{"num_hidden_layers": 13, "hidden_size": 384, "n_experts": 32, "experts_per_token": 4, "d_expert": 128, "d_shared_expert": 0, "hidden_act": "clamped_swiglu", "moe_layers": [0, 1, 2, 3, 4, 5, 6, 7, 8, 9, 10, 11, 12], "router_score": "sigmoid", "normalize_top_k": true, "routed_scale": 2.5, "balance_loss": 0.00502, "balance_bias": false, "router_bias": true, "init_std_router": 0.0185, "lr_router": 0.00108, "num_attention_heads": 6, "num_key_value_heads": 1, "head_dim": 64, "vocab_size": 16384, "norm": "rmsnorm", "norm_place": "pre", "norm_eps": 1e-05, "positions": "rope", "rope_theta": 10000.0, "rope_fraction": 1.0, "qk_norm": true, "attn_scale": 0.125, "tie_word_embeddings": false, "parallel_block": false, "init": "uniform", "init_std_qkv": 0.0305, "init_std_o": 0.0, "init_std_up": 0.0305, "init_std_down": 0.0, "optimizer": "soap_variant", "learning_rate": 0.00427, "beta1": 0.95, "beta2": 0.95, "weight_decay": 0.054, "lr_head": 0.00471, "max_grad_norm": 1.0, "warmup_steps": 69, "schedule": "wsd", "decay_fraction": 0.789, "decay_shape": "linear", "final_lr_fraction": 0.1, "batch_tokens": 65536, "max_seq_len": 512, "doc_mask": false, "train_tokens": 351500000, "max_steps": 5364, "dataset": "wikipedia_en"}
Below are experts of layer 5 (counted from 0) of a mixture-of-experts language model. Rows are named router (the router's row for the expert), gate (a neuron's input weights, with its number), up (a neuron's input weights, with its number), down (a neuron's output weights, with its number) and show model dimensions 0-63. Each number is 500 + 50 x the weight over its row's rms, rounded and kept within 0 to 999. Numbers have three digits each.
Before each expert's rows: "raises" lists some tokens whose logits its average output raises strongly, later layers aside. This comes from a sample of Wikipedia text that the model never trained on.

# expert 27
raises: "all", "um", "ant"
router:551432500497584556427530461517459497251521509490517544472456453530447555527537456445492568449564494502547492396545527534570527450486482558457535467482556511623506514521518613463434549515401394
gate0:517450511411554477484545515475493501449528487515645522485433463439456534620526430512567529523576529542534519516488352509459469467397397470462490550500529524518465575508535458487495462479518395
up0:498561557428546498459602479498457570600554492509704439532550481494479536530538480478535552567542564488459547546480456502498469554532414531464524519533495533483491592554487485495554437462639419
down0:455558454454490493534438474434508557475456520520497535569477442452534447542433406554513419516542487540571526465527497420526441451491450482507506583527438408554551396405519498488489439466510488
gate1:441512546471458557464543481514541407522479542420426443551520445449566515497530499505481600516539482422558491473533483474458511462449505557440477520523437521608493452511553532447464473533431492
up1:481545518479423512485523497523495490498483539410415534504508461502541414569594494486472495548538396465563452557523508452430564467505500556471582497468445421618489474487531566500517482488428462
down1:437417517450563495616515479432526429551518507433523418551493455528492490431490571563534556611439456474581535563611470508514558557531608460527559461491458509474523480479605486510504554537549528
gate2:520428462421499543450486441484570476502476521538556510573478567481332504520410504510438536473497513503596495551431524537527472511523457576433489488589552575527538517525531451569543434521447458
up2:500444505443481553492493482460557514531530422487557431497535540594499440612493483513520543479528538448470504465558568550500488558436572533501379491525471462545587496471539504521527470457586476
down2:542492543527430440480448451404524528429578403541536451522539420449452497491540510471514520536493465551467520504471520469509471564488442579530565552447608436446491533504501449429533413592442451
gate3:482450416522527507536518525528395556437379533490457530492513439490525497504469532504483481611628536454481440475505531538520449512477549499553385500525510534538505439459412575477444540506506580
up3:482470456464523550470615470467384574485384535529424526479464466444574547480497525504491521589617497420492426453499546545565526465430576477530364587528494479517454473427471462384537504505483461
down3:517457418430492478532498539514484414541574387604592459541568452503530564526475425594480571427423553518508532574501419423476430549561379493461451501459471585450539579561530526584496434544509552
gate4:595514479440601565551555461489512486516470478494582475557467491351485546403561486474510552510489494498420446480473575537500522447453524545556558528486436512602540463450536420511443489429510498
up4:494561480552528511489522466528493570449460503479556537531446464456515487405523440449511478457554579534467450472413492491518521471535516502497524560489548482549505381518461501511407580509511506
down4:572447507483589498408506438497532447449487512524496513549465651430525538498424486460510599513474507564514487531496565567473486463468517537443442545557495476524439472506463440517504467478444519
gate5:529486527482503696492534511468455524552534473454502474577513444418429518461509478525510501494588521445513516594487439547585523617452437471475493486368498492471532470569490462478526633394516544
up5:574573548453520529564483501582444432595541494521529541481432502386409521439520454491537458521526492526468498610504478497495527525372563464479462511402483546456618534457481505461516605388530582
down5:517488462493511592524532470478480529532520454455389500372448511483497455494490472518527553508525474505548481532540414493567465457513550457402485461529550464499431500475439397569524508477501493
gate6:476513459558468599521504659462470385549466508473555503436572501483526434548536524462507378537498470511498492469465473468476446426469503550508539569417498523480505450545512440546570542451463483
up6:534499435528484562427473570505492414574483482426516537502484481562528438529486547431517445606501412479502550473410543496435416453543489559519461507456484477487517393626559476524553665491550494
down6:413537434511473556491451513583500437476517520500425533358493502549528636523529472501500439532405436549530534575495451533488420427417512556485484542459537506440441452424468502594509515505480411
gate7:539577461532443482607406532590521416436501474551493490518511469502423553499468470506619542484335497496447465473591425489542522537473560546421469501542508524485530482516556513613538451396520501
up7:474456487568444484588526544554520512481490419494546536487461402511468541506469534447612541500504445500565478502504434511484499508464546571437523573439543468433582439499569499634457530487608538
down7:542553454509439586468432443532523452516537516529490498553433518486415464543448468512463478541519503494409525444476476535506521598573506503444496468519517547491494433489552430559510456539428512
gate8:470495465452556454483506492536460496493523454404558534536536569588563479481607418486409482469484452569487460408526613586540412465492526465483439521487576501531419511485468388522519508529450489
up8:478411467498488547521542473553454464501429528469508552495499473545605451508425342462473514377514512559520465392573537631505509551558452519581523616511469520451522553531555589472529507452499521
down8:489474431510546560565574529551564553618499509507525459569557458596527528496487406503500428486464449479520440526483567463434539444449407572454446547556498530501508553562516420518450504460564497
gate9:515464563509478503499519505616488531503552506502516622556423451555467463599538469460457457538540477553488495512535513528591568461482576641527564521533490539418438537474554552502465512415538398
up9:537530425475539417568496524639462454442495542503570481519493551503464510537521519522477417516519461481551495592422377522435484448507561570522495459481554590491479354558385485537540569502556519
down9:541419569548563511366641530508417478444527515577477494560426431548438443551450485502521461395532512504506537579530444483598501475452514462549566482468483508443488536469534473543467390519622458
gate10:439521464511530597489485476478485496440495552462509444438561554478515437422526469519575488520445528530590510512496447469486528515497451400508619504548475535502512503522428491543548482545440441
up10:480492514553554542409547472535499503494521535544494470466592519520498476484486441527596436483432488482493410558423416486384451471478497506576422492520497455516552557496544538554467455486513437
down10:467477547545502522475434530446467459459499473455500491486494461498566407490499557577490533433528520525483533562538507448372492514516383466472497543607445461410510498548432538487539429559549440
gate11:524392520504545523476535470461524485545410536506482496547531515427481464587498502496522534492520535437524550451459497426504525465522506537583442499520539557480481574432473543521407521438507515
up11:462458504529529481503496488523529524472446482480501362500534444462451516571465442512498559424456590434383499477565507531498564526514534427596544513474519566498458535384534571516482531457460456
down11:486497510540594563498426383507531530510486512488483603617542462587524463536487505450543512495469536543438586577479455416566525491478520515533508454480547572561523582602556493499463490594487505
gate12:502576491517490585461499500521410424493495375548506487441442490492510615446502545458529530473525461426466503421540495547519470438513551530548499483503548406484508463492508562492465520554534639
up12:490498508478422510449468569503422438535549446574483444587485459423560635598508552373471524435454445490520557499544509514483493474495568528474491432533495454524477487441409545543503415495503585
down12:503383465466498551490493477506487512465464561514489554469555547518474493514382491475470487427496486520477475542470439591569509457559580544526592503503623599521513513547492595564478562429545577
gate13:490427454560520476515482489447487468454514433472497436428478607525515533518544565512471448517573449482429482534548510552589555545414521541483590373453499517549454531512462509443472580442443479
up13:492519494527544428466426492453463471501482466570426477433533598608510546590535598607457436463446458460463464474474483526568546437535480477490583415511449526580500493477435441381515567491481484
down13:546480344526532550565517570526501595575472475488499538400514549506504503468533512529507511583461506513562583528534492493561502387521508523539460478455385527502571603529513557461502496438530531
gate14:542473478445509439443489492493447584429577478467489491590492517505466617413570510504453458480483483422507474512543496421503475442486442523525455547502471547512473446543478426537533542441579468
up14:505517467454449563546404482542506438495514492427433411530449512487553496465491466464457532530457544460524486543548479447390502499554519436415473496476472560565459539549503399550565524581576480
down14:508445532443601466481560503481579474389452444461403423482445497563339437479450532483448379495416505509495578591473482509565461416490494493491434550441521442518523464406495445586539617522498491
gate15:492516455479464456463420488502427486557399466505525561543547524415506477440466525424555563444596530455466434547518588452511582558578573512527504628480590551557484587572515582506553456473443489
up15:530554444472476493545390511489512528521429533552522531506425485512499466434497512466479464497444470439503512524515528548372491607482570473484473581527483510445536621529532515454426544605443458
down15:418512487569534594440493436593466544404507462532473488553470572405524438395523439507522503473474506451441532446468514570549515500574478560514485451425458476495575544532577506480464461486530559
gate16:476448524557478491529528429532539560477571476578513473443504585570517492487488499553549491483462473467495563605541470538427411520481464533490478488515483532535535487511535482501590492568532467
up16:514487506496575492567552539503463547478574517520495504446454535543522457520470560497511493433598542480483552521450515481520429547447505563507421516485475527549454532540570516543512510581443389
down16:479447544515493411552466551447585545475559519475483555528470521487559450559487463590466512449522497467523503515481534400473501422488449389461530470520542521558512503544569494542476489499530573
gate17:511450515511531555495503573501414593568438435525528508447518469449476451434478458542417417483560489575581546449537492517472459540490475471429478442472504553569491373445531482508564450572466436
up17:506448546448500547519459552533480570466538518526530403456434529488444529578485615508455534414497412459590454464536508553490480519569458516429523449571448481513452449504533462544513499506493440
down17:483403481558522520447578529495545619431475479372545517444495507456402458442417467645516471480535459477453467499478488465508482454453483461585498508405481455515630538381508435507470528456516484
gate18:433509504538531517508449437448449502459566568632564490450511462528464474512510422493514527518492525496535444521511605530461534468544454569485481493557492528416442408425493467519576532453493512
up18:444549512635546456440598470487393529566590565672484522432467512476442472505465481497388516545504498412482408542479608549516506497537445497543496458537503526524554590496534545494483558497516453
down18:428466448470524480569496572500565563506510537599585464481522524602547528439528523505392482579464485465448439456508448537510416540545510545479494434495499460474471453476520486517461391440623566
gate19:492599448548451520446544477501601450435440491533574600559532567430456511431529539451495433525560575501519487582522527516529503509548430438547491398448531483501443447364508494481503572446440505
up19:479542451510458488497565514471531456453445504581610478537501528484513488499490507462475559495516497562437433607505556544480474513527437513508467484448516456478617561526486465390498514402557584
down19:471526590540546531502582386501538434515468517465468529471450556500527462448531557448521478397496402469484487507513460506471484486618480454454519444520528464444390541490523516525446518577469514
gate20:511520543507489475449459470461547491485543529442419506556472505493569459502545526361482547518511523495614431438513398507559472469461471535540536493524536413506474489392566451482443510478335521
up20:538432512521480429466497456515604510424507484406501490567521516534584478459582526404597578483461577501633487439493454564512523530509468532469591458500465440473567433401472473526515516512401484
down20:417558519514565418493475582445382457489518493447460603514492500429592435496472451512562483478488591489417443502541426499466459497557526503499528475438458460497472459524483487521374442479448464
gate21:517417498513551486486537562465550530511567497512527446504458486517349424463501472449550498420514500528468434531529485494496544569430367536555517474482537459553533572462559512395535474495414578
up21:531401444578455502496464572519461485478558525576472465552579516572537440517533530574523481492553500571597446529529560472520578508453506495614463475453507524523491528478549524491506579506505537
down21:507443548446482471536431476457547493499505468521422466520601480682492528465470508560441503388604555422428510456470533615473545532447516453437587512455625487542471459440565467514479522520552428
gate22:444570441443491482465522542444565562513421569535393529520577528550504578528499469503453439519513439481544507474598455450503537447465406522463542489473346486527509532529376533468533596435446464
up22:462532418478476454484567381516523534561427538622389537528587518489479550485470451494521485519494447510500463533500479410458563432465475547530556499510393518496434542502498574429577528517502474
down22:559577458519492566413583488458478448476473545573485521505468546519523475450463437636499401467532485534640466521595455530456480588435534610540499377540493462556487443487424478634449527550578597
gate23:510445543473513462445523612536496499478539505559496468459551536554479493588510391474561455516504455475491476498529578502605490473471446524513490493564454438466467434548432507429606532420494471
up23:431496515502530537525479384537509578517450508549467496605493505484518546526462462529540441502522552481527610437572555455494388501584472524429468475390549491523494592527618521525589523462547580
down23:494467542493473509521562517485524512478381486555509521482479446490450470494507546420502503578627491408469478441491459504425541565452573511447493554447522430533525513431339453493556520471487480
gate24:502403507620557499448499503580539453487538425476520413538480426512543598546522496473524583562528524528501522434453562517509442625511506401556529533498524480562479520410459625504426480473423567
up24:540477472629433429417604545489443519440437520536530524539410468612562539578506550529475486529467528449572442482440502555518507563518457417482548497485536479593601509460536517540441561459449570
down24:505558507450501636477499459471508508422451561562445465385473393597478482448554509557498528514483493474375455517460529522621540505439474471572568528536586474423412571456476513428446488562514509
gate25:432408504548397537564541508436431548527426484512508478598447520494493518451609469533568590474522545433535514533397521471491550466474486437489625562496546551427539480530593403457463470424466463
up25:486464510498452496528554610482389450496443473491529545552488506466419535572493545563451516459583532499532530525582554457479541531429497450570481495529486647527610478519495420506458421499506462
down25:541466524465427505472512464478398420488496498569521513506467548432492511502555488458536517384456510391547461536487556453470482475582571404546575502525498475488591515476564512569410395452470514
gate26:523535471494536544452535517581500504536611524557528498538503456544419511509540516468501478541520563469513534499495466542457405529539494412474465463464516480613534573385493485448569418592501496
up26:406556498452504514516498482555503539493516448439493481504439467583531579495545564477513394498526520495560418516516503493567485508552541494445513480414425454581448641413563486528590541471507436
down26:470547525410539508527492502479514443468507452532453470386514499472449550508516484444517513523466539597505557530500420491574457454453525564425499476502501533546593511512453509691614519484548433
gate27:536548536513514456484392476541469475479562571479466508584480495505544415434544441502511512495481392626557410563554489482527449514506499430480551474513535550557577498525506541482504550495479531
up27:486460550471470513430455526532525519493441473558553492589599424534484541502400449446455494523536444506471459548473536516426538503371553542537512452415490530560561526624503505543422515515537570
down27:458397471551577516477546497522528532475453451568475548550578606442531519524499498445562454478409488543488536465431580462503548518467514455534448490484423545500543456512466635422502589521465412
gate28:443555519490535487483487397454516570469480443414426469455512537522450517577551557510464536539545547497540538434480541428568520433496541459509444578429489545485431541509549467581460507567559496
up28:462521531468464467408458537517440570516470490484471470473469460554469418530446472461471549513532488469427526491498515525568470442479477477534485519414510500491498503546518418482471507531578517
down28:499498444544520447444517390409511457410485505550473477531542490532527594451626448548450459596507574486485592473460521413448479569521482510485480585435481494469463461501548475497487539495517435
gate29:419585484483456442438521569563516459531547567446546578598524509407543554517508492430461512570542491456447526436543513436438525474485413563441605543440536477464527541584473587509487507461448514
up29:509595504504462488526519422473466556519469652587503412472576500481540553470495475470495467486434445507513490499496404435538506536491541505522483519535459485420428506473523543491468448432428486
down29:530518464560528483568460452514404500511510509457464457560473482515576407483432499496490592562530463496533533563493491380539479546518454592537571546495562511469530548519475574439496451459478601
gate30:426447445541423491543424450488457522495530499461472502506560552511512512555420490579445498572541524481464533453472512534561603501476610483531549526456488447523487446512494402496534582502461547
up30:517513520500451442503500458516469519515480574453519525406537557459576503576534441568488526518535429483478494476463536531578522514435501501437567448627451467570473478551466492459543539471472525
down30:474580497489598524479492528552436405541523520522462511564453446456566551540495433425430483590514506520439551578575408426487602445583569503593497474506446531440503487464494583485473444445508594
gate31:568470540434470543484440566459513494457483512509387437606466523530529540483561533560583562539535490472520548488472454527463558498465471559474475437539433507496488566484455430483519577465427634
up31:485449541422579511455497487464494528450538497427445443484524493500521605390532574450474521532553493572491541579493500517466488477440445559488550463513436463461585527556391528462462502499381506
down31:531520503437486455555431501487482556447464513507511399591435427517459516512420424468468441592561502480639505417531459442458499526501528451571454544526498477505520425448568326513605589462519576
gate32:442475558485451536502457500322448533519478549426379519486492543537456487471422541519478465535504462440490466444510466494621588520387467500467502483479514521523531524516510410456450528529390496
up32:495391515540447468512444455375387507433511466524438498468521470468454479506410477535459542516458503522516525562429572508494547562491369602390432548408532546566517490485550450507466483495464483
down32:569507549493464402507501481440488426475544576493498403465500582523465607534500518439521532558519547535474502445548480459402552545540496608475501464453533562512507415498477528520466562433466494
gate33:482546439464431569495422511468531601440495552555462446477474573472541420542492534417496566469433476438601544450506432581608517582444400532464570499443529434541526435544567455566568532437476453
up33:508524549516486559548471538453442546498585589466486474484458574431521451587426527378469536441483494466538545454415491590545470589478443509507534492465566427488520451487605485558583472447527598
down33:470400510438509499503493513437521567454576420498473517363566560518593487506526493504557509491508519477501461478510465448442507429501524453596504520488474396564466450500647444533542493462471589
gate34:458533530442380482443542562409470529493523564528525605507514484479426463489548506435479566501531482508419491561479575514457502512461473501524502596502616534376432445516542530541499575541551529
up34:386538550479464454462467462524445444500521566595556524564474477422524555473528502542497587489512458496507486585521481514442545538543575447569461583560481506362449498474520508446513459496546541
down34:474558436546541422641569397501427513478468558494539443487385433449454475516556436503509470472466481493565541590412450510482562571487453500500420487474456555448484594534587509550452476520456502
gate35:438489544553538513432497371520510474497633611595483482471597485520478485514547587472449535528504480540568602475531538479484499526623524499521574520499435511551495459576481525481523488426488457
up35:576528545468548491572560346495570533501584530586627485448446497549479422501573551432450484498518511444537624524507552572508452447505559450462505544517453505532469452526511483533538469475464571
down35:472528485463481510525526484489375493473527549522507456438480443470412444438485548499409466419407484524529576478482489624470527435568547513565462504490445471581468451462518496410485475529394460
gate36:473517421543448513576560518541487528379517382590524430508532592492444484507478474455415495547586557461472437425477595614398522454491494506527455549474502451557478451463493490548489513466510420
up36:484585554517406571484574543552514508399423482477518518433597535410478502557456503505400473417568451584503473480480415586425465486451605487471468472441449532427479481459502477434419462544532473
down36:547530531508520454475536512531522482497493484511527475553511483345450500529498554452426432576410536481418483483414589395475407450562598597525487474432427503474518562467433517549531474452490569
gate37:470479468544485540600494496516489471494517367469468545468544513524501501490496447552481518469448551460452490528534528515396449480444487473509570521476447522552471442460482480551448597499474579
up37:535552431506523520530525511484557453388518412469474549493550559480493438501590529458425557487422556359523471576508421477485489495516544484525547524490568505530482406473527549522459577546454502
down37:535489516475472508478525565532525543492441458537505510536442513544486490499513546391499544521491548423600437481473494540440403453464369490524508487523498473519448571483420530566580459544539487
gate38:447483560456435363462477551559396475575567401424497566540499565445537563478512533503498511484541443407505440545506484487473498492451443520554569506468562504488488532565600526445450529588451505
up38:499437507556461475450458522594392410484539432541471565505491566474523548586404571592587528508477460443425450501486551516464495528447471493530640533464508592504501457551507554476421476471508509
down38:477472491622510462537433567406505489574542551506587510462455590547576499534478488520519559489435537473500515541548369602468529447503516508558514475509567472471528475466629544639481548572534530
gate39:499481582465517539512553428533499442479537414568667492522552397544547499559474533527602508475595491508558549516450538512546432530446469516438443501581587487518357475489438520474608504534499502
up39:552439479517416540537434451530435472439542454579596505527512479492483507569470477490625537454463538556518484614578547528461448462474462536578547470496546486487431516547478528549503482540445468
down39:415540466515527557544506507504578534519479422450546520399532470454508487501557510569512506611495540563570463538451542461492482368406492505514431465535510548576494465501500492561540475459476502
gate40:542508524463440433447562576576484592518446383542570511588482443483494508431493483547491535507433467467531496403496490499468492469564525520540512524438508529436404449587539463465498488474423544
up40:503583471550479443438534465479468423493451508505568527500625499430477587455589485550509670491616496491546488517511513475507519508506484482524541484443528478591501456560456423428496481454494487
down40:425564538410530531567556434585448475421408472412515535533477477518469539528538506520445493516496500485523524539516601434480482458601563566472450503568477528473476502532464482543597579479466535
gate41:510530520585532556432508576465436530508434410350543489532597557531468538417511470533444582511546578508587438549460470574510514458490470422534483504460511463587529494451480500539447547544412549
up41:553538498470522509407520532485476435508447538471569444489549543438532495471441524592426482603510495529504451518451511465468512555533584486552543430559538448544561463439532440546511453458491419
down41:439499570451483458502606425487475586542491514417446564438519525483485558504480492494567513471498513465445578509502396614527550445421531551554526509443465398535574604540465532534477489514520478
gate42:374509495553450410474435495553487545394521515459593554545485461512495524443486476444532551504494664471537579553555573531517548539450501486398477409512558465418474459494532428606493497475403527
up42:457559497553450441539433643569477563461541546427562505487490463562408512404526479469596537549481537490574509425483504519441508549532571447487462516565495509547514451560541486643418539528438415
down42:487517481466521475477528479499524518477549519496531577475507490511493440380439569498419510480588473466557521561639469456538522551495470499460511481443492548499497537444547480523504490573445559
gate43:572494487480526532523491538487364554493483483488540480546485585367449539455518440543485479433400512475504426481520520394520493518509559541395569490469487508519500567529455506557415463559443563
up43:530493465439529457473517473562465552541472505597494488450519495448464519504489414501472498487452573550494449546533503381466509472464497397483568457412456540498542611532476455530432394535496525
down43:521596599512437492447509383570462428560430580497447446500450506467547492495551484426483424442471402488505479535450491454507419506555573438511496494442543522482463514444499444461435444516429557
gate44:583402524510486547508543535473432396551542523556458578491457416451451579447530432539494505555486460543468470514469479516559537397533502525573464501462646536485505515604562530496476408438515491
up44:582412515533601631465481546496515486496467478529510557499450487431479519420393508504489507453446532477468463472551495455475498421531519471458436450493531416580538420530458549515504447517459526
down44:497553513509512456464513518480478577523489508558497625582492461569530541472520499478460436494573500365569448517504584479568497509433489525484463404497429393483540542572598550451457585570477465
gate45:430472405574505429540534480532416576529412485489444579512520457595397443514463533500629538481534530531506410471513560656484486466485506442538548474486423595554451509501440512488478435448530479
up45:488460426475478415523581509489408550513499426549421586534495460527381547449454497455489466481549494468563501464509604488468554423466499551480521426404488459436535453499455563531480594494463531
down45:493452577423502527484512490529516480575542542585533495385513451523531478476492526487405502483452453576444504457485528519414558580546511542498453544504582541576529552464496564471541433546375522
gate46:564451506438538469548513525593417458490429432485448490435476533467554588553524522490478413701541498446539545517595459524538389491466543515447385461492505493429475569532434471478459489517456448
up46:526460524390511485524500610504522435512467442513438515555495470517513493537514480519530462614564525404476502520565442510475411502530591512486313477479532540410504505471412513515569490516501557
down46:592444555551493525483501472460459487412483519477492477520434531551513520504499570444490507540532536526561507643604502465457466416605506536556444492532427489411463626542474456500465463527519461
gate47:584469562572538544552425469421464496458391559540485460632579542474487431482484549393443450452556433527481455491456521512492517493479460511515470424522487503535471452572437519470456460502458502
up47:630493470623520464567511409512544481522359565506508388573458562474490464491522456411532476497550495620487526504459515495499506478424438495510518447562515629430572488518523501433541397482442526
down47:516420502620463527576430448566484627520482501476508529456546521454506525516408519534456475508526443522567447593480487571501459551554426530583359567492425467542432372529393556565424546443530468
gate48:512442510521542587585493460529539498562510487538612494488595511547490595482494494512588505512464471506554498445421403508445433352510443464439476561538517441458425470543505506541479476506475527
up48:495508408443500624564488477535458466562564557566515446534550549460477576525530509489533567411551546461496465379438495572445379461519500471484466530477593459494479538532491574515575466492432460
down48:467569480535511429401485418489536497493514513466494559456498548483494536452519493568543465566545455453392538464489491554541508501552512472533516498579534520513509495473656496555526543530467586
gate49:521501455578488480595371461446490530475470435419503384532492488463587518556503559644515499569482517531387569552497498499491489606515514526497594418551552467531441461484534483473512446588486474
up49:468499450492564461509420450388559529488481505467534379449498492476552476511458584565509552598519513494503470487445490507457514651555612492551507548375538471436437530430466538463546452595440520
down49:502536471518479520498479472547474515505509574524509450466543507520517465532477550508564542548546456580513438494586513473540475550403547616498463461540494417522547502523437518464517434580468468
gate50:575503559512481380510480511452543558486509535416557484524564534482547490548577561543544529477443516483469416418531471420533486504435491565536475510512466482499412618518476579443514484536428508
up50:547491579472502468489494505525543576492471468416476541482541539461545442618530503526521520526523526501485445395535547464605475412459428562462536505541446528448450527578393529503556499499413513
down50:427542449435489498436496486503516575418440500545400462509444426533529467519473487373548532479502467482596514524475566424491551557531518491459515568584550535480528491572461530526450488540503500
gate51:615484454538560483513545523479511503603514503506520486483494532509540503436545481557555565495499551476455554488606440523494504555490501583506479507445405597508438471568501463435581454554581575
up51:521475454510504393456556523563503461511486453415533484520534498518509479433520453653552531472446503480509468467479520543535584472519456563442515471469446452478526488482440431466551442517542560
down51:475465435545576484464487437456442510554576537541568437509516562452505609496525447480450589672466509497523446478447481515513483509445511465476513507508497567518483468487499462540612587462542479
gate52:509497572532453536493478474507430479434512493545545526511531493505474556535528369490506579451503488561527451449442473469523383506373508385409439474457426480513500543472427567502569470454448496
up52:551554502455527513451476497600496557485443471633515600452546487564469568524432398461501579477466539467549454458495545446588418549436474455454453510474458508442532598462473560516526483420507449
down52:550473571513445460508472496537485600429494497451544540491568484433417519507544442550534380446519518526478466572507425467602518407482426517451524476441514563512612497504445603441505475522483605
gate53:414530525496446556594513555512393547479491573519510474552514450531492499516527472493543526471602482488537484523444510565571512534510516584432433414419432550459534528481469481457466577527394531
up53:511453492504554508493509537494544515540485529508539414538436570474553406499570519541478599545584436533499512478418478502519456469586551513497525481567457583499541489510485448492486498458543491
down53:451566446505442454511483481432591577381495461456465462541425464491467452522465411453477479483528526584486550501490486567460460418452468500517496461542506516521457525476547520460564515496392493
gate54:468517527476475560533399561520485424453490455611486434525477520423532540482501416509459470438426526452554510488524608434465571436466474455595509482581551598469513384587525452513573543572581490
up54:486521521551531496578506471507450506517481510566547502503493491462541543499495501465568590483573530525492487425575404485527516498641547434536563474562468561451449420576491469450463461459302557
down54:512549430353493542471472528488453477528564517462484444592477501484486593500491422476538443496465504474410478436510519584512543536552584486557449422529529525499525468553509525508550546513429470
gate55:480438473390530489451653474447488448470526362468453494521498490499412533435532553493437530525525521484489483468397584479549498558556551519555443480475529460495467482584443479493461503533530466
up55:544499435435489490491645552546543542542469490471602467495490493560469518445531432571478506537496528530509484462542499527511499449562537530488404596489495534499452545499466502569477559489567489
down55:433480501500487521428481521486484534480533513507472351530457559501404485506543569404511439547514435432505451479475550551544506539545472526604472445442455484445518449533456583564460519474620494
gate56:499471494510461538544428571415523468496589518505556569460461500514531525510492470458598580577516473456475479456434465475526484617460532483482494510523417461499470438524589554399527521474500452
up56:568537494443472638476436467630474471511588527546502491509521475565473548489488522522480572568482504484494568515509584508434450460472530455522513449591527617542548503550544561546518520554510564
down56:385529506510444552532462463465471620436498554471472497427461512372687518499538534483486481544413509470503517544448486541507561456559483580574508426540538445496466518503535440504567471536477501
gate57:593515406450542553495507473563482546543516476474551513480378527497538488479483483538533560536444509499611550592465519612536553537469501384486549491553581554524455517450561417502488468517445536
up57:509407377472515576422533528504443468503430437514464575497465510557540475434524512493472455431544394547572545536535500511603461502347489479523561462454457455468533483460518482447493516451418480
down57:485515406492520360382586487444596502550501467539457471525389467505515585452474488514511485570569476450496519560518562481477430537486566514530545510456577515517527531473493533541560474416487405
gate58:451514477419443417453522432550504471493496444522504555385542505460433424505582612508597512495517520441549456556502472454472484497529477520476466487532563436568484436476515490521533573571522423
up58:510554511465447463455488450468472525554536405518491489515568487502508502487495453512498498511568492465521482452485415498500581519536520438561481494531554481468424512578515462548572531510472417
down58:473528432509502509522554552483491520393409431541516541477438534411626488587512532513536538490488527480414505550398464546489515487427407525513440506444460430375467510511371428569440436514499584
gate59:444517563513526510490446445589445482549486413568568537499477533441483508536533417493481495433473498494513460460561490519549484406513519534524495397501449480414443579403497470522530448545566511
up59:537518529509561379532510413519477454517405476511477522460469490583416485457515447564512516454408427518494497479451582446462497458563506578573518466460497441499452537437538349540443682536586562
down59:495493447480433541484454503618506440551497571460502555463481447512446457624482434439460498561530476518510437546527516491515571438639558498505494428486482529491506504499480446525476512501494582
gate60:488479469462505551418484516538521560523478479439504487527401406507547562542553502474473582531520526485506505567405448537568508532408467577517483502556457540538477538534504457468483436513579410
up60:493521583421530511539439654522540468545475573481533420463536541537447525438534573517460506495523489531589541430492502500526486456546429480532518544494517571541549564546493423427480526574510408
down60:513480476489492535412552518598459459453502502520480541497447441537460500544510496569504533444575596518464482403523505484544571461506542481552465567476504501465565370471428513430589495547525483
gate61:513484527518559490500509522426479431510392454514449432599503465498490546498510582489455408545493541518483519525533527453514480559494559468506449497455509514530564445565385506478466539541463486
up61:526517498584536512464456449487467432451351473452503507484560532470550505549489547475482436587401519462520499522527512455527501566470609491464493549464530462593562508488479443497498464584471410
down61:536504489516477457564462450486532441422512579488553442504486493561466631475520539470445436466480495532518543486562449491609509503478517500493411474485492570479542549604549506426461603585476513
gate62:534452470510519480485438463467522496469521553453468512485472511491518381491443590466595540527468503434503541428484490504500569469486493453578486466501511530540455506469484423483537502456392520
up62:513424570483608515418480481465388449498667516496442523480438555555477520424534529535479498475550534393544525519482511485509502511445556486467597486543463517514404454486545456467595484537508465
down62:535518631508576532431530462447516488516534531513419567545522550482586515478553507460436458538528500471488498559488531420503453523439580486490434487457387421441556592585455574494569620514523545
gate63:474494461539420557490446463477553468579559593534426518520547435525439593392490505477601471439600493493444509502533568500415545506572544527476468530458477533609444479458499508443427547479500501
up63:481426473432423472509449506484536530488452567486532537583485498460489624474545529567479429460521608582485574498587527450440522529584555518515454570602609531489462463573514522526502530511499454
down63:513590475442528491537470443506467568564481529482548434437483550477493509491521420449481544498564483497532507444486466519465504529454587524487512539441406457512495476493491529545483433504422499
gate64:584590515525481542540562566473500500457601455492632444413405458470489472466485513507423465526518386466499529489497462565550618361473529506516467512554489463573468455511483451441429527519610486
up64:590560511502502558475546533444445535421490421534589472406428448520510538532535546533464474514524513441513475526449465547561543404385521458597471538551478557498435508567542610429516490544523511
down64:512515596545503435553474540555480421485442514448413493559474601509555524552433437521485536498467485546456497520518498531529474605516438547513464567492580547473549493548521520522563393505602482
gate65:479559597422487421496571459493457480510489449514526442488431483509563578478554532437484498462432511436432553477454458477494459613397500520511519457486428522535461527489524479457522486469535521
up65:519531572477527425534509531542502539556554490512465368406456477528537535520542527433482494454523506475543502446523518473566485451443496594503554528409564525542468479471606478396460444424563566
down65:522482551427583374503510525540510426483482557513525548413469466564507486436567517482550557529431453443553559500446500469433493539400422490457551443460515575449449489522452532378605524401548521